Experts of a small language model.
Size: 11 layers, width 160, vocabulary 8192.
Experts: 160 SwiGLU neurons an expert, 2 picks a token, a softmax router, 40 empty slots to pick.
Training: 590M tokens, 4500 steps.
Below are experts of layer 3 (counted from 0) of a mixture-of-experts language model. Rows are named router (the router's row for the expert), gate (a neuron's input weights, with its number), up (a neuron's input weights, with its number), down (a neuron's output weights, with its number) and show model dimensions 0-159. Each number is 500 + 25 x the weight over its row's rms, rounded and kept within 0 to 999. Numbers have three digits each.
After each expert's rows: a language model's description of what the expert responds to; "comes before" lists some tokens at least twice as common just after its tokens as in all text. This comes from a sample of Wikipedia text that the model never trained on. Tokens count by the router's weight.

# expert 47
router:513461501508488521503488501520450471524500508453504490503491541477505538519531480489502454535534500498445507523452510496467486509515488490505481485492471523499525492466538491521498469506505476477488479535505437472453492507502461464508503514478527501439471507499506470513509496431493494446511543506507499461488542504533515481535541513536511495529528487496510498528504516522490506512486506528481473506558539514511480492517466466494481497525531531501494511552533542536535528512502511
gate0:483473480519502522515507487512503502520493508520498491514496492494512487520541498493521484514492468456523487475503539510512469465503500508469522506491487528407513543487479506519531506491464503508494499468533523526478471446465463502465460518500481521479489525517531523465481479510547545486520537513521468488531481488479516481550482476489485514473519486518552466499489482531522469459502498480446489509501476505498501437520488460464494551548477472518510467541518492479526511514523521
up0:477451468497485516519500474482496462495523490535507477490486493465517517496534505450500468514462506493515502479480520522494475510487508523475502512482508529453513534489416455489496549499521529489537485470512516515496490493489451480506485492500475499486459496476536491493519489489527540474525528529544475504515519490526512478557502455514473520470531506508552501511465486539545495524532492487452502485496466514523503468520474450477470528528507511498537473486488534527541491498533477
down0:435516487515501502499505502484509491534523478499501543531493462547543477474515490505501494469481470486504461515478492506497484500456526489525497473516467526529461481551525516489515488488501524527489520475501499520493485495499501505476437528471494501500521509495489544477517497473434496490524523503553497500450498486543479497487494474493524516565525461511509487509528549460454482471499515475492485530442501477513470534513500496449487487467491495525457487530459493529479542496497516
It responds to: Header column separators. Spaced pipes between column names in table header rows, such as Title | Length or Athlete | Event.
comes before: "\n", "  ", " Votes", " %", " Notes", " ±"

# expert 6
router:548493523522467490491416459520502508493514525470504464506506508494501524500481478490495500486537454461490518500452542444488480513505522488529487483518448505460503473503492511496469511451503490499465478508480481494501480509526451459517515503499507539475502531449539478534519532483471488508512512511505505488468520498533527424502506544492483471516550498544503478490510513552486507502499468508446488547502515508543506497493487498501460481516518521499511499505518529520498501488485542
gate0:503517474535471508522503512513502445492504479543502509530453490498502466517480478507469499518510518528510493475485505509506488475504520543489503530499528471507493493516515517465500510480530475502522462532548453558518503548483451511471510508493500453527516463480492522529503520487486480491445415451444518524492539495499495522451513485520529466494509488493494455518498532542465495499446488515517516532500524517501491516520482517458514509490501461476506505487499488466495483523455496
up0:524523489535484513525504526500500454504496454519508504523459479497492480531484504485464499494514515531515493463479525518499478478486522519485503527506532485505508501525501491468499504479563479496511455523532447548513500560475471497467504518496496479530501475460494519521505499505499466480442414473454507512482554489504501525466523472500523487499492466509493464533498532531454504506434502536540516534507496521500492513527496537449514500478504468483494511490482501479487489514460502
down0:510496535528469507482541470498508526487503540490505512521500512532491487483481521486536535460485496462459503496504508518460496546493514464482513463442516463538469486500476449506497515505500514478490569523450499499445539520495530509525487564475512498489543498493519563451502478542516482512498464529495502493513549469487519477490524511496498492505470497518479483473480512506531492527488498508489484530523490512472512554510497483528473482480540507466505563508476498512499511524487498
It responds to: Object pronouns and nouns. Object pronouns after verbs or prepositions, such as it, him, them, himself, itself; also plain nouns after the or his.
comes before: " to", " of", ".", " was", ",", " in"

# expert 49
router:546482498470484501498473495495467459541506507492522456550504508468501490551500475464484479491560500476482528551467499500451482509567500505501485464484459532473498505468504526510487494496512489502489498519453462448494521500502473496531501516468530511455463516491510471512507510464494499476503515489468487476477500508530501492516537532497516489512542504498495491505449521536491504548504496536506509511546523516532480463532450476503478497524515542493503506545513541509557506499502494
gate0:458524497507519549488530473518521468478495516535488482496501458500466551490471528518466530501517514508481521521490476533526548491454501500501467483481474471541482460478484469458499453498502487530483476582533491518492538477482492512522524516505509530494541544469514494469509507525484472514499509463458522531475513531469498522481480464516514483487510523467474532496489482466476517480481510498466500475530508491488485524527495510511535515463497491487520514434545503482465514477483490
up0:543489502486488453502486519486473525549494475459505515491512540505522444508522474483541468486483481494521477481507526470478454504537508511488535499514528530469527545526501520541493545493503503472517528428468497475511472516535503481466493479509496473497474454530492491532507517485522526489508470524550487483533489464527511500515529548488495530509503478536523460494516515533516475523523484490544483525481498520509510479483512492497460504530500510515490494573454501519530492527518515
down0:448491488504495558479458518512460539535463469544497471510449490560520505517511481504479524526485528438471505488486531491513514513454491504526475484494455481550489523493498499489556517480500523489497483517526499458513484468487456518516533540488484488506485487506477505500502489483484523521493471483535504513496481499483542496492494495503542432507503521501492484484491519479479519477487526501486481505498514523483502494508505535473546488470565505471540467493510430497487504506522533
It responds to: Pipes after numbers. Pipe separators following numeric cells in stats and standings tables, often at row ends, plus unit words like years, minutes.
comes before: " 0", "\n", " 1", " 2", " 3", " —"

# expert 7
router:518500490470502505493496497499477483567550504502499498501494505510548492525511505432446506494524450495482503556509481460477489483536470506536508468490477534501512482439502547515499474487516485454489487516475480503489474539514473498494503518477498536519473522503553485502547510459490487489499507487501476516503506509529523495518551516517513450543501519507524479534462512508522515536546442510508482556558540508508493497531486468510506512504492507506503531488503520540505504487520517
gate0:505473504514459526518451484463530471557493499488489507472538512508472502504516522480475476533491491516459497498469512538515457530467540516529524542483489508534475490525493511466524543525491533555494507528489492493536503532478470481465509513495516464523526505501504482505523483512473510450463468467494476479513486463494510501508532456539464468461504515491457488502536491513480500465447475526533512468490487502489514476509482519504547476472485480494504502529516525482447468502513456
up0:518486518497462538526450475455517482556483509495495500486536496502461512511504505500480474527490501526460485488489516534519451504466534501514527521489493527509480509539485516482529539527490529533487514526494471504537489532459480499465499527484535452524515505492489467479515490505487527460455481471508489450515512470504514477508536456544465483452499529485450499501542505517478496471465477521529512452480486504497506497511476497528548476461492480507497494536508534485455466494516466
down0:459484515493498483509542510500537488443494492478448477473445488471506495476520504493516512501517497504527507518490481525501472513506447499534511494490511541513538457494508532536459477525451516461517508485481493513456495460505461485552470495543491470486524510515533476516504503480464510484493503504529505514548507515507533549489516497465489499534479545489512486522489534501537462529506501450507530530521462504520483467470490478498482581491531510501518517485491496510498520535526530
It responds to: Capital-letter code pieces. Single capitals and short pieces inside country codes, acronyms and identifiers in tables and lists, such as BLR, ROU, Algeria.
comes before: " |", ")", "L", ";", "P", "I"

# expert 20
router:502502503505501506455472494526510495496508506502492477514497505448512549537484475507455482480535459503502494513506523451506447518496499525512490496480473536502531497442526530520460464492518487481470503545442492467487506507514457468531496492473507508488492523454557501510529545493490492498524520470475495492435488523525519476522497514499505491519552486509508493522487564500533489491495524538445503516519490497562465479504457497471503461494502521495532510529511505524502543522485498
gate0:477465486495532493473484500518530436468491518519486530516494491553515505488509530501515530508496561542500522490532496525512532531463483519496487485469476488491492477503510464492454476472500511497520529525481499503528519499504477486503564510505492487522458535483512442513511462443527475510560477502521520543458525536492504536483475476509508532511512450496493516540464521470484504478472490545489515496567518500486506488509458509512530510488490485503531510527488527481514501491544505
up0:529541508474481499524530472520484543517499487491537460476494509451474506523475433479467471462517442473487473481478518512492473476556503492493505506504508516523489517524494550512533511516495506495480498467498464483471475487493522503481469498462480505491539461501520533489503544542478521483464546518500494492537463488498504462509548491499496486512494545510509507461504505529504500521534501464523496478452426523527484506504527527494486495528503526492448502488492472521455500475475502
down0:481508532523510532493538523469481479481504530504467492526501520539543500502513534499524515551484529512477500521517531503518491515508444487522479506496511492487533475469517457514470486471440472480506525524498501489478514468487529492496504539562531524486485516498507495511528477446506518525453488531461463505469501498517521524475532500472476483492518469497534487523535472462502552468491465495473448541529528531465499479486504481468512494470457540516499497500536515510529483533486476
It responds to: Verb suffixes -ing/-ed. Word-final inflection pieces completing verbs and participles, such as -ing, -ed, -ated, -ized, in confusing, calculated, gathered.
comes before: " to", " by", " the", " in", " with", " that"

# expert 30
router:541476500486488536483465479517462448535497515498502499505494510481509504509508487447503467497529494480456504555482511491458483523561501495520498502489485538499511499465495539509466479461522486486499495549491447459476499513512492499504500497490562499468488503478534464523508497481484500491501507466463502460493505510497511473521545543497490503525511485506507481499478503508499509543496473541481488532540546523501498502520482470496484506540514569443500554556532526512544514509498512
gate0:524523476441475511494495478541508478504506524509496517515518549504474492492548511487509480538509488452467490517463455514467500489514519520549525495494536464507522489489478474499494503471490507457515520523490546483490491530463496525509483496486515541538444490497482472496524441482480557540446537456455495477479512490520502504503505482540500515468470494489508485491476490479536470502531458525475533528490527478502514497494485524490454467533493517482507471468480520493497463489499542
up0:494491491524485477499492506514501531494513456495526491520507487531530473477490519480514510505502544498551503466505526484491488495442493515474511493494491553527496492549558533515489492489526518523459482470530465494500491469501501496464494524453492457491537526511489535512491522516547490527518499516524496518503473498501503500512517541463512459550541546487494519531515463499526524493434539488518484480512468542560485515513526459499520498467494465534491515500536468532486510495486448
down0:488507478535515516457530489509467466510503516507543504518494482522551469481515520516489504519476524470496487508501492551480478524483492483466526488478458488516507481491544548538514488492499481498511535496484511534512545471495510463518478513467472487518511491511452470528456517428524471498502525526476516503509473470483435496510540555473486457529468500491513541552520469518535484498507533538490508520475507509516475535488481475514493493464455487483466505481501525491502520522530489
It responds to: Table cell separators. Pipe characters ending table cells, often right after place names or player lists, e.g. Poughkeepsie, New York |, Villanova, Pennsylvania |.
comes before: "\n", "  ", " 1", " 3", " 2", " W"

# expert 17
router:533480492497490493506485490515503502508516506472506482489506502515494499531504448443475475496508477501442530563500560450504492511525450507519481498470459515460519505472506539512480474507543502488497471497472441495476501507553502479505520534492531501483490547502537477504532544487477504461519500480489486480425517500503522502511551542490508484515496462519555472506496499519502522531523511500509464524531523513514440498509482489492488493508508509504491543507547518502551502490513499
gate1:527499467499523445505473507535513547540481447462498506499493526490523463521512504506427501486489497490489535515525495515482527474501518529484476482473486498548514484477484451510502489509514485523499528491479469450510436495495505473534459539521491501477480521517508519483471494454513523467508479461532473481521494488477490520490539485523490498494496461478479513526455499503488500505527488483519494547469441466523515464508574499501531490461520480524511470489472470496489509485501515
up1:493544458510529483498474501530502536527433466466494523497521525470520473520526516519440498497500498494545515513510548452489598496528552518488491499481475524517530503467515499490492497474491489488470495522469501456497468486535521519478448543528506534530483497508528517499469514491506516470538510465501466482489482521497553522494523488511507489502490520477496485510478494494485502508495480511529498528531467500486495453484516482521517497435519505521532504509449509493479500478495516
down1:493488525457465497507507473498526510449523524493519541503505502491503507423448496497498529497498534458521504489531477522489459468540440501553517469532479508489527515479501508526496500545468502518517514511529481489515515510495506492536543480498530471473506492463498471477525502520498474494472502481491497559524514505511470475474535482496494520498529415525550512457516509515540488481488510467499516481500526504469487476496455506517509520527495492511530510502483476521513446534486473
It responds to: Single digits. Single digit tokens inside numbers in tables, coordinates, addresses, scores and measurements, often after a dash or decimal point.
comes before: " |", ")", "%", "°", ".", "}"

# expert 35
router:500493488472458496502504508500496467501518519469526448518492506493525495539552494486490500536498454493451551546494524488501479523540455549522483466503477516482524471473499550520482463514538474500481468505467438501474498526524499483509518519494527513498505525494552469518512531498486491474520501464502506506438499526509539514517532511498512454514504489539520482513488512485502512504525508541513470549512519508527506457505446501500475504502544504494533548520522537526531516510487520
gate1:491488517515512511521524456462493521482558479475525498506501567510490497564489517513502531470501540423496497438522519500521491458521503493488498515494480442508524506480478521538536479481533497508519471507472485469476505497492527501480515473494478451515483518520519543534482494460526499522498516494501526514467493490483475479505514489504424478485517533491522514495507498523520458478543518484502535500484543496508526482532465472492475473525515471515492525512515514511494476529542468
up1:520474489526489505509514460449515528491536493479521520497521562483510487568481499542499526460497517446489505437532531500532479474500510481454507547511496441480532508484495522538541467499526505464503488481448455481486522492491537466482524488519454461534480519504507528528514500469518524508478544527516501518466515495496490485500494465517429509507504514513496486503509513519520479482493515470476518505506504497512528492504483492487476470502477504527483543534527541484492491503528496
down1:520469480481523515504480506505531514534492513503470504522523517516515528475532499490499516501502536495518499533474494518517462514511504466485473473524459493523460499500468513456459522474470456449488537494487476517518464514514525492477485529520509510492506534478529458489488479494487507498552504503486481544495486506498523503536460545471510521472511523487478487499539502450531553551494499479466543472515529456537535557504492478513519572491466545514504507482490508505502530506461521
It responds to: Two-digit number chunks. Two-digit number tokens such as 19, 12, 27 in dates, year ranges, page ranges, coordinates and grid references.
comes before: " |", ")", "%", "′", "0", "5"

# expert 25
router:535486509513414525478492487510489498492534501439512452525492521505486496527547495484490485508520459502449525524476518511494510516479507517512447466495476494459532474508501522508502454496514470481499473497484477486487505506570488491504502513508517516444503525487513477516546519500487470459521495488486487468449520546511509496486495489504529454504511478522559471497503516521502515516542495500499490557528518515532480484519469491483470481498541496474499550515525529509542528511520492
gate1:491496473494498541499515499514486528502473466497436497509481507519476540522479512496486497519472499455521458515465506482533537520488542491496510472448480483477491540489488504483528533534510494513448498526462552499504499492515491527490494492523488538461532450483465497519532476470468488497483548458518464476472505505512513448437488491558514485487476521510487526490501512482466486505509521449510503525465466500535521490517482534451514503489502477501469500489490479498483502563498498
up1:494476483497493539499507494511508519512472481489451530499470498515479519540486518525492489524490501472524472507485489497529535513480531511494504476452477493480469540510499513479512542531497472505454497542469560491482523503538484533480522489529477537464531430470470512520529494472462489482505524459518455472476502527499522452437492473541515485503487518487477512487499510491456483488504544447506495523477457501524528475537466528471519522489497486505467510510507483501471513547508509
down1:508468506510523472538506490498520496495503551514499489466556516480497482477454524502511494465491578558485523508540508528483470459461445517530516511509521463488518474490507531499491506493486523513517517497488483524488512500501464495553484530452501465502501530536495475527499508510498518499546513518514481517505462506509491517496527514445483504503556476521552509501478500503499517503505479572467474515507531509499511494477569502511509497534528523494538540512517500498511449514504512
It responds to: Digits in coordinates, years. Number pieces inside coordinates (seconds before ″), dates and years split as 18|93, percentages and calibers.
comes before: "″", ".", "°", "0", "′", ")"